Weights of a small mixture-of-experts language model, trained from scratch on English Wikipedia.
Size: 19 layers, width 128, vocabulary 8220, 30.3M parameters.
Below are experts of layer 15 (counted from 0) of a mixture-of-experts language model. Rows are named router (the router's row for the expert), gate (a neuron's input weights, with its number), up (a neuron's input weights, with its number) and show model dimensions 0-63. Each number is 500 + 25 x the weight over its row's rms, rounded and kept within 0 to 999. Numbers have three digits each.
Before each expert's rows: a language model's description of what the expert responds to. This comes from a sample of Wikipedia text that the model never trained on.

# expert 46
It responds to: Single letters and table digits. Lone word-initial letters like g, r, cl and single digits or blanks in score and statistics table cells.
router:501515437539540501532523467512565476526536472452539490480491530500503513500498468526497522462508516535512504527471498497512478543514513425508495514527492488480536453448531534504496510525504510
gate0:544503496487464511538512502475498501478541449510500524476472484503496495522493471539482476507535483503502535494481496488483527521524523471445467527485483489496479545531560478497467532543505449
up0:485532514518479473489543542522502524542427425472467508521502465477491458492450486476472539464565496487479501483505476490485516491516489509481497489488479523502511527489519485535507498492498510
gate1:536480504491492489538540487490458487546536486523507500446494514495467490445516522506513530480477466511487511523506506500529509500494504435540509546531483515511452495471521522524467495527484513
up1:516482505528498518468503496518515516513564538506464491501518509492502490455491520471507452503471535519491491494508438489513498468516508531464511489459503531486480482488475567505473488513477529
gate2:536526479519437513493523501507528498484544533481502468515489491504509511465468484444481521506468461538501470539518551483485502471507529487476507498486517462485530465487509515479511499527530494
up2:479525483499505525510559515506521520514501482514546477482521499473488478492481526548518535489490491501513502527476491518543503498513517492530485487526501472519513474503543480508530450512522522

# expert 15
It responds to: Numbers and quantity words. Number words, digits and quantifiers before nouns or hyphens, such as two, three, 15, several, both, eight-piece.
router:526497485510520457504475443491512495519532484471522495516506508469481552490503470522509471472509475496492499534494492492527505537500518450492497513524467494511524518487505511506487527496511462
gate0:527453511502478522568547485518448518514503524494510474491493531525451529525504444520496481488504456510472501531511472467463505524507521533502535518510486510500501492504486503499494491505505489
up0:484473505484516441474461478551480501490495525459479502525523488528460512529490542488499484504511500525510469493490525540531462472522480493507507513538503524475479477481469455452502499498521476
gate1:500512489520511495514483451524495533502520489446441456492465465499508505494482478527532508506529464494503529501528485484480477520490534442525493506477481500502513476492493478492505514471440482
up1:470532483530548491497493489505516495478532474506498467487512508463490522555526522540523461561492478497466489503468471465519508514470507538496474525488511454512486470500501464478531487532486505
gate2:496519485433540440474500511488518493476489432506498495495483494520469479520521488506494463476500497514544484526494496520523537476480505490503440481479457519478498511480491531540528517468525481
up2:471507450516511547481473487522476475462538488505518490546516574480517472515498484474529479507509466523496469466491529510470506504443521496509522511513476504517496512496512502535499506521525525

# expert 2
It responds to: South/East Asian name pieces. Word pieces inside transliterated Indian, Chinese and Japanese names and words, such as Kum(ar), Bh, Kh, Zh, Nak-ats-u.
router:538483498482529483523517494518526498484499514470542468468498506463480478489502509503445493457481513521510545467520517466520528539488514472508527538536491484555557463494509531492507489547482496
gate0:467510530505508484509538502474482531490502519513496552494531488465487484487523485525472477498458499514463525487518531461474538495480495494529539467497485491486480526529511526503502487520496478
up0:503533498516491472498511537515488508491524472502498500516476562473495471480510507490487544543507506535531537503512549494512455499520498479529512454486493502465485520520548540480505508491502481
gate1:521481514462505559459449476519518491509523495501454520490482506484490491498513513549511534531503543510523499550513540511562538512490488500521450500487502497556511465498513517444497489455533484
up1:502517509517532531494454459480482476501493511531522494545527504497495517482473458483501455459524527482484511502514483518490492500490500492534464444499496520510472518526457466525519470533520530
gate2:511483523455496457510541530506492489487505491469502502507487529485483490464490512521472485511522506509451508443476421491492502487493490515462489506489512514496526517526481515531499455495524507
up2:519528504503497503516493518485484493477502499512516493476520460529512520505483474464476514504504532522506502570482478486475524526474480508492549488476518480538497517501483517474489509469570528

# expert 63
It responds to: Punctuation ending list items. Sentence-final periods fused to word endings, list dashes, table pipes and colons, such as es., )., -, |, Type:.
router:503536496453522500466526481512518488547457498476510504511491490460448506464493467522479456498485474511529504484497491519521479497497542475447507519499504469533500460442542503511487524532502478
gate0:495509544528486500512504526548521537475506528547526503450489505505512436505486489498544461496506513488480505490511476476543539517461462514487475485513496489480489464506551536506515480521502475
up0:512498482506462518510468481490463495471512513491506494489546480500470489514543507459497479527474507471520501480529493487492523449491521468493501500548491489503513508489514466499538482466485484
gate1:504520425508502516552489492500531504483504576468514484555477514483465462495494473540470539500508490488535507473486532494484516496498509502485477502445505510528533497521514501525502509515446470
up1:541543495499508476487487491531435509518518514517476537436514488521516499511519509486512458483450524489467506477506501490497470472515548532512530497507490472458459542525521487486515538462533504
gate2:513475520489454512541570472530478464529503514533499497521514504489479479484494464507526479485483445517524515565502465486516475492496526511475518525485524515492536534482457493512530493490500522
up2:498505493514474530501528466513487461531521522475511505527461535508533508519492469519520497537525489477537462504502508492506514523480521516484481509517477458537538496513513477488491553506532529

# expert 12
It responds to: Dates and list dashes. List-item dashes at line starts, table pipes, and date parts such as In, On, During, January, (born, day numbers.
router:510509492492541512484535499515562470545479502503532514523504536471485523468480461526474459492501466502534505500484473516554476502490524513459520539550509454519501481475539503474489525525491498
gate0:497474491501573519505499482459508507513509549531498502503527460509468446526500510541478543545516504497482464503479505514516513531512486494484539484497522487505508515491508515513451527470456494
up0:478540512526498539501498532520506483496487515555496517479485530498520503543462530568482509469504484476453462511491513441497514538452494531492504502499471490502504527451499485521478509494505489
gate1:466520514519497468500553526489495522519546479493493492538484524516523523462470523503506495511504443480477510462481483499536477464523513500445521538541539462480518506550497477502468529507466456
up1:482519514486508475462468526482517485443502527501444492494438518492498483508535518509481483491501505507516478483488492461494467518471495524496502507543499538485507497509488468473552440468510524
gate2:516465518498528489486497508545524484525512472489457475498499565499459515512467518517459519488509467485552523531515442475486544465508499487491479486545498506506507504463532520470525489488456522
up2:515522494497500472521455515525484533517475484524472494508525526493492461491533488524468484511508502480441464482528508468492466476467474515478432503508542486499457524487466471502499495517539465

# expert 9
It responds to: Decimals and measurement units. Decimal fractions, coordinates and area units in geography stats and tables, such as .7 after a digit, sq, km, ′.
router:534539493511534456507542520511538485511505492461525492508522525483474537484522458501479486495506507497495476481513503508517497529441519484498518505514508490548528460477561514513509503537472489
gate0:491477518500531435483542530514512457513512515508506470508536484490465498506508468517484501502525513528532496479533464519504508488456527516492515484505507493504513448507503533470537569494513501
up0:513496502497496469512513525444502485544476491479452502522515489469482524501503519494539524480504513466510484530477485503564499496467553481463504478532539522548502496494495489482516496507504499
gate1:508489470470531483498526505528508456526529486540512472448507513494500522509542512519503500474526510476460464460459502542531511519490506489542507467512538496473487489495509493505535515510525462
up1:519520483485548513478500498507551491488477526523516517485509461546483483515523521455487492493509507494511523450435464495533512505522505486518498497460501485460517472465493506509502495494506519
gate2:526528516498502516511507493539501513500495526453528489486490548496521519478501518523486505486525537464484487486504492545505501486449517453524500464493487473500553478449515509501510509478455496
up2:484499483470513548473537467496494536520486518548500482504516471482498489469514524506467571522505499504477465476485502503561536455569523476506495493494466527503511516508456494524498522497487515

# expert 8
It responds to: English name fragments. Word pieces and starts of Western personal names, surnames and months, such as Frank, Wil, -ett, -ott, May, April.
router:484506445470556508507507468504529531480481513464508531543483512449490490515550473526455492481538503508507535512532502503548483530475497515469505523510489516486520481477503503493463523518493449
gate0:458479491531521441469501511481512509487515492443487521532486485478483479532525480496468486466559483483501469467522507488494539519497467501513467511523458519516520471449492538498484508495508503
up0:505463467524502490520528497504505471513526475493550522511516474496507488530535490470499467528532483539489526488487483527486529436484550502509504479557466511483478507533505528542531538453512502
gate1:478486457498490501510463504481504469514472506498524522520513466519588491480544503506499490531530503494521529494494478483527437525487532544494489495531456461448475473511530550479474479460528512
up1:511529569477454498516520509538495514495516529518474516522519498512522515529490504458501497497497515487507479516498480504492539480487522510455480509518520524499502454541561482450498544465467535
gate2:493501473491444468526513460517504480551503511493530493549497523519510471496521495509503509495511498488500525507606519529488527490501495468474498485518479537488479528490503506476499515492475472
up2:518486513485509473484536489512514537549515503515548508512486515538478517534450526505501533472491517497534470459518498517517519520473508469538540509524497547519521487466507477529467519508489526

# expert 23
It responds to: National and political adjectives. Nationality and political-organization words in names: National, United States, Democratic, British, Palestinian, President, International, often before Party or League.
router:503529468493522515489533488534539534498481478482510493535523547498491495470518452490494501513479455525507526479480496465514489511485533477515509526560471475515482498477521529492467506525487481
gate0:462517529495497518520510447509439513510534493526509522505488547505485494465479506496496490466450500490479528509519481527537532519480505504493500474517493422506459498506511523476491532464470477
up0:545484533476494493491498505539500504527483468504564508477525534514514509507481491518556454552528517496511514521500504522491497503472465478491500476453506505519461499465503444514501534510538526
gate1:551531478502534510509475494554540502472523494533488528491527500497503534502507475521468516487498485506473478502494478471505511529459571468541533513516478518489514509474519509485508532540523508
up1:484489476460486481521522483477450519505527484495493527537483506527512487481507496522549450516473484528491501508527490520514511504501513500486500501472533519519497455480448512490494497508491457
gate2:510512509558500460505528528524505488533514534523473507523563466499498526472557504521530530532492512484472496511530514470498520455457507488514514490494486539544511495510498520500486483504472484
up2:499466490521488527489455518479484509517495456467513525487467492491517467486477492484491470500515520457503485487472545501492493460516491504492537513476541550456494507523471488563503469485506488

# expert 52
It responds to: Capitalized foreign name starts. Capital initial letters or pieces starting foreign names and words, e.g. Kh, Kar, K-ock, U-g-urcan, Arm-enia, accented bytes.
router:544491465505533471557494481496507541513487482441514490516520539510501514469543522486486498475499483515519512481535501470499530545468531498519518510536496492502561461439507520482500498536469500
gate0:492503477499507462492494554550464519488491507454547476482530457509512471519531490482466481492528507524459436507487516469502469476490483491508463518539476507475503489477483493484469478505507493
up0:479513496520490492532487479519515522472487530495525496502534500523502481494463498518501472502489463534508498484515485469529519514528495555507510490428562573522517490484533486523486497503558504
gate1:507501494526548476503493504512484487478494478477528473507467534496470509528507488489488458480520436463535525444549456488460517510479482518461508467495463484500507573490495455489495524501535474
up1:478491513475445481481533509526497522490506499510476518530520516531515478478510503452498535532452494450485455525425465496507512518507528504494467499496493486469506490461464479503470499523483520
gate2:537494497482514500551477477516524541486529482523531464501502468493494500475524527482461556505524495526497493535506476480497535469473507501513496542506444430514532507490471520480488526530495495
up2:530492490508489522496504524537464488538501492524531497469498486497473507556467514509536470451500493485528511488480545505480500437524514465484504539503497516468475505487443546447510483483490490

# expert 41
It responds to: Numbers in dates, tables. Numerals and digit pieces in dates, years, statistics and coordinates, such as 11 September, 2017, 42.2, 38°.
router:499514442517556490550499494474536484501500485462484499492490534460511530505484438482525482492485501514487503522515495503512491543504508458499511515520488513511567489476515528511480499533506496
gate0:481487445485526523516524488506482513522484487507512472483498542459486538518536522487439506506485449477501479499502497509525515492487500495516472509467487524496538483501517505500485432516487540
up0:510507498499517547500456495510519507467531473507517505499508533482515502478536489482504454498521502552521528567510517517460478533517487536510527505524545496501462459530494513495487505500472455
gate1:486528511446509510473445520520487506526476522467457498447513469491527460538517472522523504522477495519497478494496490518503455506495460499481508553475506490518511484504492499528509447541453474
up1:499469501468490500462489452515504536496532541511469533489502507544497526514561524483545470454487507479480507502513497467518521498510467491488549479514532492497477523519481481479513529542506523
gate2:511513509482533502494520504503529505450483465477515519521464537488444484476518483489554494498485491505502461533501469497473472545482518483521503474445515500495510508483528535510528493496466510
up2:510526529529478487458485486522562465441560505472501452506512516547499532501473498523493526527530516457494530485520488480496506533495527495470486534509502464528525490509520541481487503541487522

# expert 49
It responds to: Initial letters of words. Single letters or short first pieces of split words, often foreign names, taxa or rare terms, such as S, k, c-os-mic, Sch-r-öder.
router:525501487481491498501523472529499493497510503466505479489532501474506517524526490453498525472493522522513458514479488515511486543466503504511523503499510460513510423445491533485490556536469477
gate0:489474539487555490523497467523485487496491476455559493485515537497512483534485494484493472470496529536513492467519483476533523481475463509479528518502511466533535465481529469512495503487505474
up0:533527469469483522487491516461547536541464558519513491494500496472500478471507524516485465496468520524465543484505488514512483527458473486494497547511523484513522516539497503474551490473510464
gate1:513511504491489473496506460522512456467502536502484523461489537498508503483521514487511459522490483493485527501542468549451506482477497503513485530478514484505479460485544525505501495527493453
up1:481476498491517509460512494478448521525513486500519471521519529495513507498481549492453541495547486518480515482519500485500529487494547502450510517515493498500465528503531568480456546487517461
gate2:537504514467500514495488510500532551473492549537480491514492530491531480544488467515501487468481488466503474480448494524483488439508493535488506570461532532532521486455463497492531506511507465
up2:497518551507482555526518508480508494499502501536521527545493508483429487486515496509480493490497482547568540525469491461524545479481482533487500483504499524524491547508472487492490482524549509

# expert 50
It responds to: Slavic and foreign spellings. Letters and diacritics inside Slavic, Turkic, Hungarian and Japanese names, such as š, ł, č, ó, Dzier-z-anowski, Karim-ov.
router:536484488468533504504522476561495510476528511480509492504498503469503496491516494515471491422515519513514516487513486477536517507441521489485508531524499494530553462485467541502503484529487479
gate0:521489542506488538466448521470460418475500554515517521563510497484484511482494495514493499493521517491514506526503496494490499519501461497514528478460516488513504503496491514472475511535527468
up0:531471495535507525507505502486500496466482484537509523538507484538482503528535509451492489471513536518514474499521511473488462493477497504475521499486499422468482512463464524520470543535499433
gate1:496463499518532510498509528564489526470523489478498499501517454487512515495524503517513451466523523528471514492498526487500518495488494511501506499477511520490533449483470473485521457497495484
up1:488482531466496496516497525492458521493467487536489455458517519491463485533525532515491487522513490506496546503532527506564489490500505460525514521514471520524515537518489526496491522522557513
gate2:466504506487521545501466536543536493445524514527510516568455444536499482500506496495498514484514535475450467544536506495518486474440492517528557517478489496500523500484519535509521491492489486
up2:523560514507509447512521508509491475519473528493544490469475494521498512517446500506464573494511476503489498483479478493533500497516514540504486477496505546492508477490451502465500464473532511

# expert 25
It responds to: Personal name pieces. Word pieces inside people's surnames and given names, such as Ham-mer-stein, Bren-n-an, and whole names like Smith, Wood, William.
router:534504467470551521515499479507511518503475506477501518546516483455504489520548493513488512468524507516541521495519504525576468507463511503437531504523501523518507451480501519535483500525504452
gate0:483473514483469493519529475488479501492487511449503518507486499498527496548471493498518491472504501502523503494517510495469497512493466525444472488541522540507524469463510473536502510534483402
up0:508506494505517507527507540493480502532518509475523519460499512513538513483513512527520485454482501486478510481532504521498480543456483483488478535524501563459464502497513511563463500476498494
gate1:494484433522502523498509501511488474545487509466521507437487496500493476533464481500514480489500497508537536501521500503491472527474486527439546482497553527530525452467516513521476490470542485
up1:566486480554481521485471520530520472534466489503499508493479502491541476480504507478429558509498482495502504475497533482478492473495554464533485492502506503475500474544555521521493521456486523
gate2:476483515526512523501501512522471523461476500539518525536534465487536559440521493511506471500499513525551514482507501488508506522514507480446518506481484536461485528498507483499514510438484469
up2:524475532528457471426497505530465465492563511502506483517524485495517531483516520485472475503506507482512488510476482481474466485501547480495473508474533474489508546505477512494510516529493476